{
  "n_layer": 9,
  "n_experts": 32,
  "experts_per_token": 2,
  "router_score": "softmax",
  "normalize_top_k": true,
  "norm_place": "pre",
  "rope_base": 10000.0,
  "qk_norm": true,
  "tie_embeddings": false,
  "parallel_block": false,
  "lr": 0.00108,
  "weight_decay": 0.55,
  "schedule": "wsd",
  "z_loss": 1e-05
}
Below are experts of layer 2 (counted from 0) of a mixture-of-experts language model. Rows are named router (the router's row for the expert), down (a neuron's output weights, with its number) and show model dimensions 224-255. Each number is 128 + 24 x the weight over its row's rms, rounded and kept within 0 to 255.
After each expert's rows: "comes before" lists some tokens at least twice as common just after its tokens as in all text. This comes from a sample of Wikipedia text that the model never trained on. Tokens count by the router's weight.

# expert 16
router [144 129 119 156 117 142  93 119 134 154 130 118 132 114 152  96 132 135 131 141 143 104 124  95 123 148  89 146 111 111 123  61]
down29 [139 154 157 104 105 141 120 155  93 110 159  98 122  94 162 108 189 119 122 104 122 112 108 114 137 149 144 124  86 119 143 117]
down30 [113 136 126  92 136 164 170 150 158 101  99 147 129 148 179 149 111 140 107 145 145 111  97 127 118 149 142 131 135  94 168 164]
down31 [ 95 117 113 134 176 127  84 110 148 145 120 149 157 159 140  78 176 137 101 164 141 146 154 112 133 137 153 147 125 107 176 167]
down32 [131 147 111 130 130 119 146  86 176 164 160 149  95 101 145 137 133  52 105 146  82 165 105 121 115 146 165 102 102 138 123 124]
down33 [109 124 104 142 101  89 158 119 124 109 143  59 118 169 117  96 127 158 114  98 134 152 119 137 148  97 105 165 129 125 112 164]
down34 [168 119 138 150 110 102 108 126 109 146  79 105 167 130 125 124 128  96  87 109 118  98 108 173  88 138 145 133 114 184 117 119]
down35 [105 127 141 142 156  93 202 151 131 107 162 111 107 120 118 122 122  98 104  88 127 117 138  80 182 117 161 134 163 126 124 117]
down36 [ 98 113 150 111 123  94  99 141 132 133 125 153  94  93 136 108 134 155 119 133 169 107 122 151 118 140 141  86 152 109 138 159]
down37 [130 150 125  72  81 119 144 111 152 156 153 106 155 122 124 133 133 126 179 116 121 125  94  97 133 119 124 109 111 148 100 167]
down38 [110 102 128 145 158 139 145 107 120 139 140 121 123 129 127 154 183 135 128 163 142 105 133 136 117 159 197 141 104 130 131 153]
down39 [142 142 132 137 132 130 138 162 131  81 180 147 148 145 104 155 160 147 192 121  93 100 135 114 168 147 148 144 110 133 134 154]
down40 [150 166 136 160 146 148 135  88 151 160 111 142 127 141 146 111 122 129 149 162 171 132 105 140 111 128 148 122 101 149 101 197]
down41 [ 83 163 131 149 169  88  85 140 124 149 143 108  83 131 157 160 135 145 143 129 121 119 105 129 131  95 121 109 132 142 130 113]
down42 [123 100 128 129 115 166 136 145 139 153 149 127  56 170 121 117  99 176 126  96 130  96 139 112 131 103 144 138 139 175 150 107]
down43 [ 96  95 126 116 120 114 173 115  87 144 159 155 185 149 151 138 150 121 124 155 119 116 182 120 109 147 148 118 112 151 148 111]
down44 [ 91 146 131  88 117 163  68 116 130 142 150 152 123 120 136 139 160 122  96 140 112 123 153 139 146 130 142 154 138 121 157  82]
down45 [ 89 124 123 155  96  93 106 113 114  71 116 115 124 123 136 152 160 108 109  97 136 119 161 142 142 134  65 129 160 127 144 166]
down46 [142  99 128 159 142 124 147 125  95 115 119 115  92 122 149 132 139 107 107 110 110 103 126 124  68 154  89 110 133 140 112  90]
down47 [ 94  99 110 129 169 141 124 120 139 140 105 131 105 185  86 107 114 141  63 134 139 128 101 123 206 141 143 103  96 138 149 124]
down48 [ 84 115  98 117 147 123 138 140 102 129 142 155 150  99 145 160 107 178 112 129 100 119 138 128 165  83 152 144 138 127 149 102]
down49 [121 123  60  87  98 117 166 118 127  92 112 124 143 127 147 116 130 113 136 130 111 128 142 123  88 154 130 125 125 157 134 128]
down50 [123 121 162 147 101 117 106 140 113 147 140 140 135 167 118 153 134 103 137 186 126 146 112 124 145 163 162 148 138 150 105 132]
down51 [140 106  86 119 109  88 159 114 135 142 131 148 130 127 128 149 149 121  71 110 184 114 167 134 101 106 115 110 125 102 122 125]
down52 [110 108 149 140 129 167 108 102  99 136  91 110 109 139 132 160 164  67 118 158 112 130 127 113 156  93 149 118 138  82 149 128]
down53 [144 131 100 132  84 146  80 157 146 162 148 107 112 114 104 163 153 134 108 137 142 140  95 125 123 138 162 159 144  80 121 144]
down54 [ 99 172 115 134 156 171 154  76 174 143 144 158 144  98 115 162 109 159 156 149 116 153 127 164 134 102 123 139 135 111 142 133]
down55 [129 102 130 147 100 114 108 131 144  76 143 123 133 127 168 155 111 173 107 155 132 128 178 100 136 136 101 122 114 111 158  52]
comes before: " | ", ".", "′", ",", "°", " |"

# expert 21
router [133 125 104 133 154 102 103 124 125 148 136 137 105  80 129 133 109 121 133 111 100 131 140 118 124 126  99 150 184 106 120 101]
down29 [123 130 118 139  82 128 177 149 111 158  95 134 147 140 120 102 132 171 128 106 105 169 111 152 128 125  84 144 152 108 133 105]
down30 [152 113 152 145 144 139 135 129 137 129  94 154 175 121 107 131 109 133 153 140 113 168 119 120 116 100 139  79 126  96 124 184]
down31 [132 126 101  64 142 104 147 148 128 153 118  92 112  96 151 125 131 145 133 124  86 147 140 147 131  99 118 103 145 149 146 135]
down32 [ 92 144 126 104 142 107 122 143 149 167 135 134 134 133 119 166 118  88 118 114 138 116 139 121 176 135 145  85  79 141 113 100]
down33 [161 142  66 138 154 105 139 103 140 130 132 135  97 179  95 134 131  95 140 134 119 124  88 170 156 105 159 128 167 132  90 131]
down34 [134 115 102 118 147 166 168 104 132  91 157 142 133 147  79 139 142 147 163 159 129 121 115 139 105  99 127 136 102 108 175 117]
down35 [109 148 129 166 190 139 180  69 160 139 131 150  87 134 149 151  96 128  98 176 138 118 144 175 135 125 151 141 111 110 117 137]
down36 [136 139 107 110 151 119 100 163 113 169 110 120  79 124 115 143 111 157  73 125  98 133 129 140 117 129 112 155 144 123 131  85]
down37 [ 98 101 123 112 133  88  90 158 141 129 106 135  75 128 129 118 111 160 102 144 128 105 116  94 161 202 187 121 172 127 107 123]
down38 [141 127 152 140 133 152 114 119 113 102 106 113 124 156  87 123 135 110 126 107 186 146  95 108 110 116 140 135 113 172 129 133]
down39 [172 154 190 114 126  86 151  85  96  86 100 124 112 119  99 122 154 162 173 149 126 158 114  90 160 103 129 129 192 114 115 127]
down40 [102 112 118 168  95 137 165 176 119 180 178 117 172 163 175 177 110 113 131 126 142 122  93 136 155 144 170 156 125 138 114 132]
down41 [123  83  94 151 136 140 129 149 132 144 123 113  95 111 114 128 154 118 117 113 140 132 124 152 168 134 137 133 113 153 118 138]
down42 [144 129 138 115 136 122 134 120 134 125  91 142 117 113  96 129 127 150 103 104 159 194 170 146 116 118 115 114 130 123 117 126]
down43 [ 94  98 150 170 137 122 143 112 123 125 104 109 136 109 150 143 150  98 144  86 187 136 137 120 118 101 102 127 127 140 127 128]
down44 [142  81 174  99 162 131  89 115 103 127 124 168 112  69 151 106 157 131 136 112 126 118 127 113 145 105 104 157  95  95 122 129]
down45 [107  98 149 149 133  99 115 116 112 117 142 124 129 116 129 143 170 121 104 105 138 149 103  85 157 106 113 160  98 118 101  99]
down46 [137 106 101 123 177 127  95 127  99  83 139 146 132 108 116 128 116 153 119 138 134 133  99  77  96  98  85 148 146 155 122 156]
down47 [103 147 116  97 109 106 108 129 154 125 136 127 136  90 124 181 164 157 122 128 169 123 120 109 104 147  95 135 109  84 143 144]
down48 [132 128 101 138 164 136 109 105 117 129 131 112 122 116 130 138 130 134 117 145 130  92 100 166  73 129 162  83 148 141  95 145]
down49 [116 106 131 121 116 140 137 167 133 114 120 159 128 141 136 138  87 113 126 161 143 150 144 119 118 116 127 110 123 133 138 121]
down50 [ 92 126 131  93 100 141  63 164 122 120 138 125 129 108 107 149 176 146 145 128 157 142 133  69 129 142 117  96 104 160 125 133]
down51 [116 126 107  78 172  91 146 142 165 119 107 128 105  91 150 142 129 145 113 102 138  99 124 166  82  95 112 153 163 134 156 140]
down52 [129 120 154 105 101 115 145 138 125 108 138 127 131 142 124 152 125 171 158 141 157 129 131 131 108 132 124 153 142 113 130 146]
down53 [111 149 158  97 119 156 142 129 140 127 131 129 147 114 134 123 163 115 105  87 143 164 102 121 117 112 101 145 115 140  93 170]
down54 [113  94 154 164 171  96 135  92 114 148 164 139 111  99 158 113 158  66 120 119  90 149 132 112 172 127 137 130 133 158 107 129]
down55 [118 122 131 148  86 150 111 140  94 126  99 119 135 105 168  93 157 136 155  88  79 165 128 109 135 124  93 111 146  90 116 145]
comes before: "| ", "0", "2", "1", "|", "3"

# expert 5
router [154 144 136 146 179 112  65 120 125 168 134 117 114 103 140  93 136 139 136 119 111 133 114 115 122 134  71 117 126 112 133 117]
down0 [114 130 137 110  88 129 141  87 140 116 144 125 135 133 155 122 123 137 117 172 108 118 111 153 122 130 125 143 118 129  90 100]
down1 [143 116 154 133 106 131 150 107 112  93 162 146 117 107 130  93 132 121 142 123 122 143 103 126 148 140 117 137 117 117 118 114]
down2 [137 146  83 120 132 129 101 129 145 150  89 141 115 170 131 147 168 157 161 128 122 137 143 124 109 134 193 168 140 102 130  81]
down3 [100 131 147 145 128 150 157 138  97  98 182 166 155 122 112 133 104 159  94 108 161 115 162 112 127 128 147 135 102  90 158 121]
down4 [147 113 158 130 160 147 157  86 115 133  82 175 107 140 113 115  97  81 127 103 137 173 139 103 124 146 121 130 190 130 125 144]
down5 [131 125  71 160 125 112 169 129 178 151 165 141 124 122 114 100  84 112 125 103 101 137 175 129 141 153 117 151 153 132 125 143]
down6 [137 140 140  69 103 128 130  72 122  72 144 143 115 138  56 175 151 106 164  56  97 127 152 157 134  79 134 113 126 121 154 129]
down7 [133 162 116 158 149 110 154 106 122 159 145 142 107  94 116  81  99 117 158  98  96 109 123 112 136 111 108 141 149 127  97 159]
down8 [145 112 116 157 142 102 148 130  91 118 113 172 102 160 107 118 143 130 121 112 114 111 129 113 121  94 168 130  96 122 129 143]
down9 [135 150 111 119 122 127 153 103 143 151 169 134  99 141  93 114 123 137 141 136 118 112 134 176 170 144 113 103 120 138 136 138]
down10 [ 95 133 154 142 142 127 148 105 135 130 101 142 126 161 144 146 130 106 125 118 125 135 149  64  66 132 152 119 180 120 138 133]
down11 [112 136 136 100 112 145 147 164  99 134 133 119 142 128 109 125 173 131  94 145 110  61 118 124 151 124 173 145 139 101 141 156]
down12 [149 160 124 134 123 140 136 117  92 114  63 159 108 116 111 163 184 127 181 118 110 120 175 111 171 127 139 146 146 140 127 114]
down13 [119 128 147 135 139 139 135 159 115 126 101 139 123 124 154  79 107 148 112 124 123 118 122 128 108 131 129 116  98 136 121 175]
down14 [119 115 114 135  99  99 121 114 146  67 173 137 145 125  95 110 121 146 164 116 119 116  99 116 107 114 148 118 108 121 132 166]
down15 [119 140 144 119 137 135 161 121 138 107 147 174 124 178 117  89 119  99 101 115 125 168 100 152 136 122 124 132 147 122 105 147]
down16 [123  92 181 118 117 122 115 154 131 131 114 129 164 141 131 165 132 134 157 132 150 119  74 129 104 146 114 112 180 168 129 121]
down17 [114 105 103 157 169 132 139 136 163 166 139 115  84 114 134 140 136  88 150 107 112  99 134 138 142 143 111 143 143 131 107 169]
down18 [161 131 193 127 116 127 149 129 139  89 117 150 139 127 124 137 119 113 124 102 142 136 108 128 136 133 133 151  82  99 134 114]
down19 [142 128 150 139 149 134  80 142 135 119 163 164 127 136 115 147 131 141 159 107 155 125  97  94 118 153 115 118 171 161 144 108]
down20 [135 130 161 123 115 178  84 139 115 137 130  95 122 126 112 132 146 139  90 162 116 119 146 154  83 161 133 112 104 124 153 118]
down21 [147 142 124 190 154 104 135 139  88 111 145 165 151  89 146 104 135 146 127 118 148  81 114 145 113 180 113 120 105 143 143 143]
down22 [117 157 150 138 130 136 116 111 168  85 107 101 125 131 155 157 151 119 114 146 117 160 118  78  74 121  95 121 114 150 120 145]
down23 [136  98 140 130 159 146 154 158 157 132  82 120 153 117 143 112 114 111  96 103 112 148  99 124 101 161  84 124 147 121 109 121]
down24 [141 143  79 103 164 146 120 137 132 180  83 131 106  88  96 110 107 124 115 136  73 141 125 123 109 135 161 135 110 124 143 162]
down25 [113  93 110 103 109 139 144 151 166 115 152 146 136  94 106  81 113  63 121 131 146 171 172 120 119  86 149 168 121 116 165 133]
down26 [100 111 114 135 109 161 168 134 137 137 124 111 120 129 152 135 124 153  89 144 147 123  93 111 145 169  99 105 101 147 135 118]
comes before: "\n", "\n\n", " =", " | — |", "\"", " *"

# expert 1
router [104 161 109 103 122 101 102 107 127 194 131 131 130 116 105 126 152 126 145 155 108 154 149 127 139 124 110 107 125 135 128  99]
down29 [119 101 137 136 130 110 115 100 116 105 117 114 143 123  83 120 146 116 160 135 125 124 103 157 110 138 151 136 119 162 150 130]
down30 [158 167 161 116 124 101  92 147 170 127 112 122 142 103 112 113  91  84 165  82 100 131 108 116 126 131 136 100 135 122  75 149]
down31 [122 141 108 172 117 125  94 138 179 155 142  72 143 123 112 148 114 143 131 127 124 130 131 156 106  92 132 154 113 116 102 165]
down32 [139 166 119 176 126 108 111 149 127  93 123 121 138 128 162 172 111 115  87 119 118 135 143 101 120 144 153 129 115 120  79 121]
down33 [123 155 167 155 128 127  73 124  72  97 125 155 137  94 141 119 115 194 127 100 117 140 119 115 175 138 149 135  96 106 108 112]
down34 [111  97  90 144 117 126 156 142 130 139 103 156  96 155  91 127 162 105 103 116 136 115 133 112 131 137 166 125 167 129 125 144]
down35 [127 119 133 124 109 118 139 126  92 116  64 118 126 127 104 124 155 126 133 151  84 129 102 151 163 144 113 120 133 122 116 127]
down36 [134 152 123 143 129 148 146 144 153 108 124 138 141 112 135 115 149 116 143 116 141  89 119 143 117 109 160 134 157 135 153 116]
down37 [119  76 132  97 173 112 106 151 183  73 101  83 109 116 139 127 126 135 108 158 173 110  82 130 116 110 148 114 148 108  98 128]
down38 [147 154  96 122 112 145 145 160 159  88 130  98 111 132 145 168 125 125 123 134 111 140 134 101 148 139 158 128 115 170 140 125]
down39 [139 153 103 132  97 141 159  93 203 140 126 114 114 139 121 150 155 166 137 125 161 117 140 109 135 133 158  93 132 109 156 121]
down40 [109 130 160 105 120  91 137 145 122 130 106 134 125  70 118 114 129 114 115 131 114 129 142 115 141 130 120 124 132 129 103 145]
down41 [127 148 131 119 151 105 126 142 102 167 174 166 138 129 138 131 146 142  94 137 151 115 103 113 126 135 132 165 156 150 124 114]
down42 [119  87 119  97  87 136 115 141 113 125 137 154 176 141  99 116  99 113 155 163 109 154 106 131 149 144  72 148  90 106 117 133]
down43 [ 90 159 144 143 126 113 104 139 161 125 175 132 148 130 105 127  54 104 134 131  99 127 148 134 136  85 121 124 101 111 157 103]
down44 [115 184 151  78 114  91 125  75 192 147 164 149 111 141 110 112 157 164 131  99 128 112 119  97 153 133 123 168 150 111 109 149]
down45 [141 148  95 148 132 117 133 155  70  91 115 132 140 113  96 118 117 125 103  94  94 117 129 154 141 138  99 104 129 139  90 135]
down46 [139  94 131  96 133 149 140  78 124 122 114 130 153  99 114 130 131 138 119 140 137 124 168 143 180 108 110 127 144 136 134 113]
down47 [149 129 104  91 120 135 127 111 103 127 119 129 109 119 131 126 124 122 119  86 138 182 123 110 146  75 125  96 138 127 147 131]
down48 [139 126 158 101 123 147 130 189 123 117 162 140 139 123 134 164 136 113 128 142 113 128 113 147 120 118 146 138 140 170  99 128]
down49 [124 112 113 163 133 140  90 146 105 130 167 169  97  96 103 114 129 105 137 127 150 156 127 131 111 168 127 110 127 124 129  92]
down50 [108 130 133 133 111 120 138 142 140 119 143 148  76 116 148 119  90 118 126 150 113 150 119 161 103 164 117 136 134 134 155 126]
down51 [117  94 116 125 179 131 117 129  77 117 118 162  95 124 130 104 145 134 140 114 106  95  96 128 109 144 138 140  97 146 100 104]
down52 [128 119 131 134 108 142 132 121 130 127  91 138 130 117 110 146 101 123 119 112 146 119 118 142 116 153  99  80 100 132 102 122]
down53 [133 153 123 171 126  99 100 163 174 148 132 122 158  97 137  98 130 136 158 117 167 109  85 134 113 126 142 155 113 113  94 150]
down54 [136 104  97 130 142 165 104 106 154 148 130 120  88 104 138 135 151 144 152 143 194 136 170 101 162  96 147 109 125 116 143 120]
down55 [142 117 108 148 101 116 135  95  80 117 133 162 141  99 129 151 124 133  94 144 135 109 135 152 135 146  96 137 125 146 119 157]
comes before: "\n", "0", " | ", " |", "3", "–"

# expert 18
router [139 124 101 137 155 154  78  97 137 166 124 124  94 112 158 117 145  96 164 125  91 129 154  69  89 116  91 137 169 122 120 113]
down0 [133 142  95 114 128 170 131 131 111 125 121 168 146 118  99 107 104 117 102 104  75 122 120  73  98 174 132 145  96 109 114 122]
down1 [122  85 154 132 105 135 109 113 142 114 162 115 146 122 136  88 126  58 131  60  82 151 124 128 149 151 135 113 143 104 138 162]
down2 [120 108 139 140 139 122 119 127  94 140 124 117 137 152 133  90  71 103 164 126 121 102  82 132 140 107 132 126 167 134 152 159]
down3 [ 97 105 118 179  90 125  86 137 129 102  92 170 135 147 132 141 145 114  99 140 101 131 126 135 106 105 111 110 126 107 143 121]
down4 [141 102 114 131 108 134 125 115 137 140 153  83 140 120 140 126 155  97 135 136 123 110 133 128 120 147 112 124 112 124 126 114]
down5 [132 147 135 169  92 124 154 118 106  82 132 126 125 103 128  79 186 162 131  83 139 155 131 126 158 176  89 112 120 129  89 145]
down6 [107  96 162 152 183 127 105 138 106 115 110  74 110 125  94 155 140  94 119 130 121 142 148 135 116 119 136 130 113 100 149 120]
down7 [139 101 114 149 142 133 125 108 152 133 128 112 118 148 117 124 157 120 142 122 144 109 142 107 132 175 101 125 140 120 131 185]
down8 [124 175 122 147 101 144 124 174  84 131 107 155 166 129 125 149 104 128 154 182 140 142 124 112 151 148 115 119 160 122 121 148]
down9 [139 127  89  90 163 173 124  89 119 144 165 110 116  95 158 133 122 141 127 155 139 136 166 160 111 122 138 101  85 139 130 129]
down10 [140  89  92 105 186  89 149 145 151  87 132  89 152 114 109 129 115 137 151 161  86  94 130  96 124 144 108 129 124 120 153 137]
down11 [106 154 111 144 144  67 102 132 126 143 172 102 130 145 130 113  88 156 103 132 123 157 107 102 121  91  84 129 143 176  87 107]
down12 [126 136 139 148 141 121  72 130  72 117 140 125 157 139 110 145 135 158 153 137 146 128 153 134 116 142 138 155 146 157 147 160]
down13 [148 133 159 140 112 111  96 128 125  93 107 133 143 166 128 107 117 153 133 107 143 136  91 187 109 157 152 121 121 115 123 108]
down14 [116 145 126 173  99 133 135 112 122  93 106 127 106 134 167 136 172 124 159 120 127 136 134 134 153 101  98 100 160 127 103 178]
down15 [ 77 126 145 118  91 137 108 117 121 136 126 134 183 146 115 160 130 148 107 148 155 112 130  87 148 138 132 107 150 102 168 178]
down16 [105 136 116 128 130 137 158 139  97 137 170 158 147 114 125 129  90 137  95 140 102 100 110 101 101 109 142 106  99 144 131 141]
down17 [108 179  99  72 156  61 132 157 165 116 148 127 177 127 155 150 109 124 120 151  88 100 107 166 124 155 120 140  55  98 131 169]
down18 [124 112 122 170 189 148 130 163 127 110 108 153  99 134 132 103  84 141 148 160 150 130 144 119 162 116 123 130 156 140  98 152]
down19 [113 161 128 134 127 150 120 176 164 133 111 132 122 140 110 119 151 117 143 165  90  98 109 116 149 139 143 113  91 110  75 164]
down20 [141 129 131 104  94 161 144 119 127 134 142 141 130 159  91 120 105 121  88 129 156 115 127  96 108 154 208 136 162 112 117 128]
down21 [112 168 106 111 148  98  98 140 105 126  83 153 110 175 144  76 186 137  90 136 113 135 125 101 170 122 137 149 164 105 127 179]
down22 [121  74 129 114 129 167 141 136 132 133 114 132 139 155 137 127  91  57  93 100 159 103 121 155 106  93 104 127 105 137 158 147]
down23 [148 139 140 129 147 135  74 134 125 151 135 101 120 144 140 107 170 127 107 141 157  90 122 140 103 136  65 133 152 114 118 139]
down24 [126 151 135 135 105  94 159 148 124 105 123 131  81  98 116 115 124 115 153 154  72 139 135  91 157  79  95 152 129 135 111 120]
down25 [153 161 125 132 163 109 150 182 122 132 134 137 155 127 154 132 101 137  90 118 121 108 114 140 109 125 100 112 106 141 139  91]
down26 [111 121 139 104 139 140 167 131 163 104 168 143 113 159 124 141 114 122  95 152 118 118 139 100 158 152 122 106 106 101 119 155]
comes before: "\n", "2", "1", ": ", ":", " =="

# expert 29
router [144 135 117 100 135 123  93 112 117 158 118 119 129 122 125 127 156 126 145 143 128 140 151 102 125 141  81 141 144 142 131  94]
down29 [ 92 111  97  79 152 127 115 161 115 127 113  84 112 126 127 118 131 134 121 114 144 137 139 105 141 163 153 126 139 125 115 136]
down30 [111  89 132 122 107 124 162 110 100 136 140 142 131 159 158 151 136 123 152 146 136 102 140  87 171 121 105 134  91 112 145 123]
down31 [125 116 139 135 122 138 122 126 165 204 136 146  93 119 118 159  91 125 181 119 147 102 133 155 101  90 171 141 168  94 142 114]
down32 [118 166 122 184 103 107 120 103 108 126 138 123 136 127 115 114  97 124  97 133 158 145 116 141 129 110 172 153 102  96  48 182]
down33 [125 147 179 108 101 139 140 132 104  96 104 103 161 101 143 137  78 138 137 168  97 143 103 123 125 146 120 133 117 152 142 105]
down34 [137 120 131 150 144 156 130  70 133 141 155 140 156 124 138 109 107 134 137 143 117 165 137 125 131 140 127 108 135 165 107 159]
down35 [113 114 169 117  91 168 143 150 101 130 166 174 155 134 115  94 165 139 143 116 135 141 128  83  94 141 141  94  95 114 111  79]
down36 [114 166 119 122 126 135 149 136 135 122 124 143 109  81  93 157 148 162 134 105 146 114 152 116 147 140 118 144 139 143 141 126]
down37 [ 95 136 136 134 171 137 113  91 139 104 142 125 139  91 138 152 102 111 142 143 113 144  96 124 128 121 131 104 148 149 121 127]
down38 [120 145 119 149  65  90 103 126 122 131 139  95 137  91 133 112 124 136 116 135 109 118  99  97  95 119 151 143 104 127 103 127]
down39 [116 137 132 138 142 169 144 122 115 132  60 108 110 180 122 139 163 124 198 140 148 125 174 134 144 135 128  95  92 137 115 124]
down40 [143 115 116  93  96 191  96  98 134 126 169 116  87 117 118 116 128 135 132 127  92 108 106 114 101 103 118 158 122 115 141 121]
down41 [138 109 112 144 144 121  91  74 151 147 105 101 139 158 169 175 186 110  89 102 130 139 105 149 139 133 132 143 132 133 135 125]
down42 [105  87 130 138  96 142 175 137 117  75 115 125 115 126 126 121 113 123  97 132 162 153 131 116 133 125 148  99 139 138 141 127]
down43 [131 135 135 148 102 142 132 107 140 157 100 107 116 133 126 168 109 152 109 139 132 141 117  99 125 155 112 159 139 135 139 115]
down44 [133 126 130 161 179 122  98 142 143 196 125 155 123 114 148 125 124 117 118 109 149 122 128  99 120 101  96 144 162 158  83 131]
down45 [145 155 159 130 120 186 154 151 155 156 115 151 118 134 103 105 178 152 144 111 120 119 133 107 101 162 154  96 110 103 152  62]
down46 [120 113 117 108 124 160 127 129  99 158 110 145 110 109 134 135 105 130 137 141  86 136 139 119 112 123  96 148 121 141 112 127]
down47 [138 121 149 149 114 142 107 153  90 101 153 140 104 100 139 139 109  87 134 101 159 123  80 133 126 158 132 119 104 165 139 161]
down48 [108  85 121 103 110 116 162  86 105 118 103 159 105 134 129 141 143 120 153  84 101 139  99 144 107 129 176 128 118 122 116 164]
down49 [136  66 117  90 119 132 150 110 141 157 173 122 169 139 129 141 123 108 136  92 102  95 126 164 126 136 121 139 149 125 115 171]
down50 [122  89 108 113 129 176 171 145 141 122 136 131 147 154 154 105 153 121 113 150 151 143 139 128 107 111 110 152 158  84 111 169]
down51 [135 140  94 138 118 125 115 123 139 112 157 130 100 139 153 162  90 156 164 127 129 170 124 165  74 117 152 127 124 140 103 122]
down52 [129 122 111 129 158 108 133 101  93 137  87  97 106 140 103 121 109 128 125  79 140 157 168 108 145 104 149 148 104 162 135  66]
down53 [131 116 156 161 145  96 132 119  98 139  65 140 101 107 120 139 148 114 107 125 121 151 131 136 119 137 144 134 136 138  95 148]
down54 [140 133  81 118 118 120 152 115 135 119 171 115 125 138 132 106 145 118 118 123 119 106 139 137 137 121  90 117 119 128 142 126]
down55 [156 109 154 159 113 126 133 141 171 164 104 116 164 126 108 150 146 139 141 135 170 128 115 117 104 144 121 102 123  84 171 149]
comes before: " | ", ".", "–", " |", ",", "; "

# expert 14
router [174 127  99 127 153 113 101 133 111 138  89 110 147  78 153 104 113 133 154 129 128 111 144  92 145 150  52 107 116 150 114  94]
down0 [143 169 137 123 109 149 134 154 114 131  78 101 150 128 134 105 148 139 108 130 110 136 120 100 151 203 154 120 119  80 136 140]
down1 [ 92 144 105 117 146  98  63  87 134 137 127 127 124 144 132 126 159 146 134 129 128 166 144 118 131 145 103 144  87 144 137 125]
down2 [124 126 125  96 143 139 130 114 167 142 144 162 143 107 123 104 134 129 133 116 141 147 159 124 141 122 127 186  96  83 138 143]
down3 [132 138 130 112 139 142 101 145 141 159 103 124 121 129 122 127 131 144 104 137 140 117 137 109 127 124 128 121 121 131 129 143]
down4 [135 177 136 108 122 129 139 117 112 106 128 102 161 146 138  97 110 173 175 115 116 143 174 196 138 122 171 146 152 132 139 145]
down5 [113 112 166 125 138 161 138  89 101 141 101 134  72 121 173 124 113 102 157 118 146 159 156 130  99 144 131  89 143 139 111 116]
down6 [139 140 171 151 132 147 151 116  87 119 125 131 146 135 124 113 182 106  84 100 130 102 170 153 133 161 162 135 133  96  78 158]
down7 [ 85  95 102  98 142 132  97 159 148 158  91 103 156  99 143 144 155  91  89 129 123 166 113  78 140 148 126 139 104  79 139 131]
down8 [143 129 176 127 123 116 188 161 127 117 141 128 130 137 157 124 126 112 187  90 103 100 132 183 101 126 151 140 136 118 115 100]
down9 [105 124 161 154  97 155 162 104 118 136 125 140  98 145 119 120 168 117 135 119 139 152 141 115 127 173 122 163 103  99 117 105]
down10 [117 119 134 129 133 146 111 116 123  99 147 127 149 128 127 133 112 143 112 123 102 128 122 145 129 139 134 122 116 126 148 105]
down11 [144 122 161 197 164 108 146 147 141  73 114 132 127 102 122 135 103 179 123 169 144  99 131  98 106 117 125 130 175 144 115 106]
down12 [122 129 107 116 121 149  55 150 120 121 154 154 150 118 147 133 192  91 101 134 138 114 117 119 158 170  97 137 118 108  92 137]
down13 [128  82 107 123 114 123 171 115 153 122 145 133 114 107 118 118 149 127 129 130 106 109 162 142 133 131 129 161 113 131 142 129]
down14 [138 126 137 137 143 110 176 131 159 143 110 132 119 118  76 134 129 106 161 136 165 104 114 127 129 124 122 130 124 164 128 123]
down15 [153 131 155 125 117 122 162 124  84 101 110 132  89  85 176 122 122 116 161  83  96 114 121 136  94  95 123 136 120 166 106  99]
down16 [143 113 121 158  95 150 151 120 131 167 154  74 152 116 101  98 113 182  91  77 135 127 123 143 114 102  90  89 125 120 176 110]
down17 [147 106 123 139 141 149 125 130 130 117 140 171  99 128 129 134 114 105 146 111 142 140 112 145 112  81 107 110 151 161 127 129]
down18 [156 157 139 103 136 123 119 132 166 100 147 116 107 114 151 128 123 200 148 147 132 114 161 130 113 112 141  94 131 179 150 107]
down19 [121 103 125 144 138 119  97 109  93 142 101 127 158 151 114 115 138  85 149  98 129 163  70 131 144 146 112 141 115 117  75 142]
down20 [146  98 109 158 137 109 108 141 100 152 129  94 122 117 122 159 104 123 165  90 143 138 123 116 146 112 130 110 139 148 113 158]
down21 [106 107 150 166 119 167 144 114 134 140 135 109 102 175 107 145 109 153 100 109 130 130 191 118 104 129 165 126 123 132 154 125]
down22 [174 107 132 156 121 131 114 169 133 120 179 110 177 123 139 137 117 101 144 136 119 127  93 126 115 150  66 102 128 142 125 143]
down23 [113 119 111 125 115 131 110 163 131 107 142 125 101 102 123  94 114 153 121 121 143 141 106 113  98 128 103 119 127 124 163 104]
down24 [110 146 132 119 137 141 131 126 162 154 103 126 109 156 131 127 141 109 119  95 103 153 172 120 157 157 157 162 122 113 155 162]
down25 [142 133 109 111 100 137 132 124 112 111 157 153 167 101 137 133 114 108 127 156 113 115 129 147 146 148 140 123  97 127  78 139]
down26 [115 137 153 124 130  97 141  89  89 139 111 156  57 123 144 103 113 176 124 140 127 135 142 163 102 101 108 160  93 114 123 115]
comes before: "\n\n", " The", " He", " In ", " This", "\""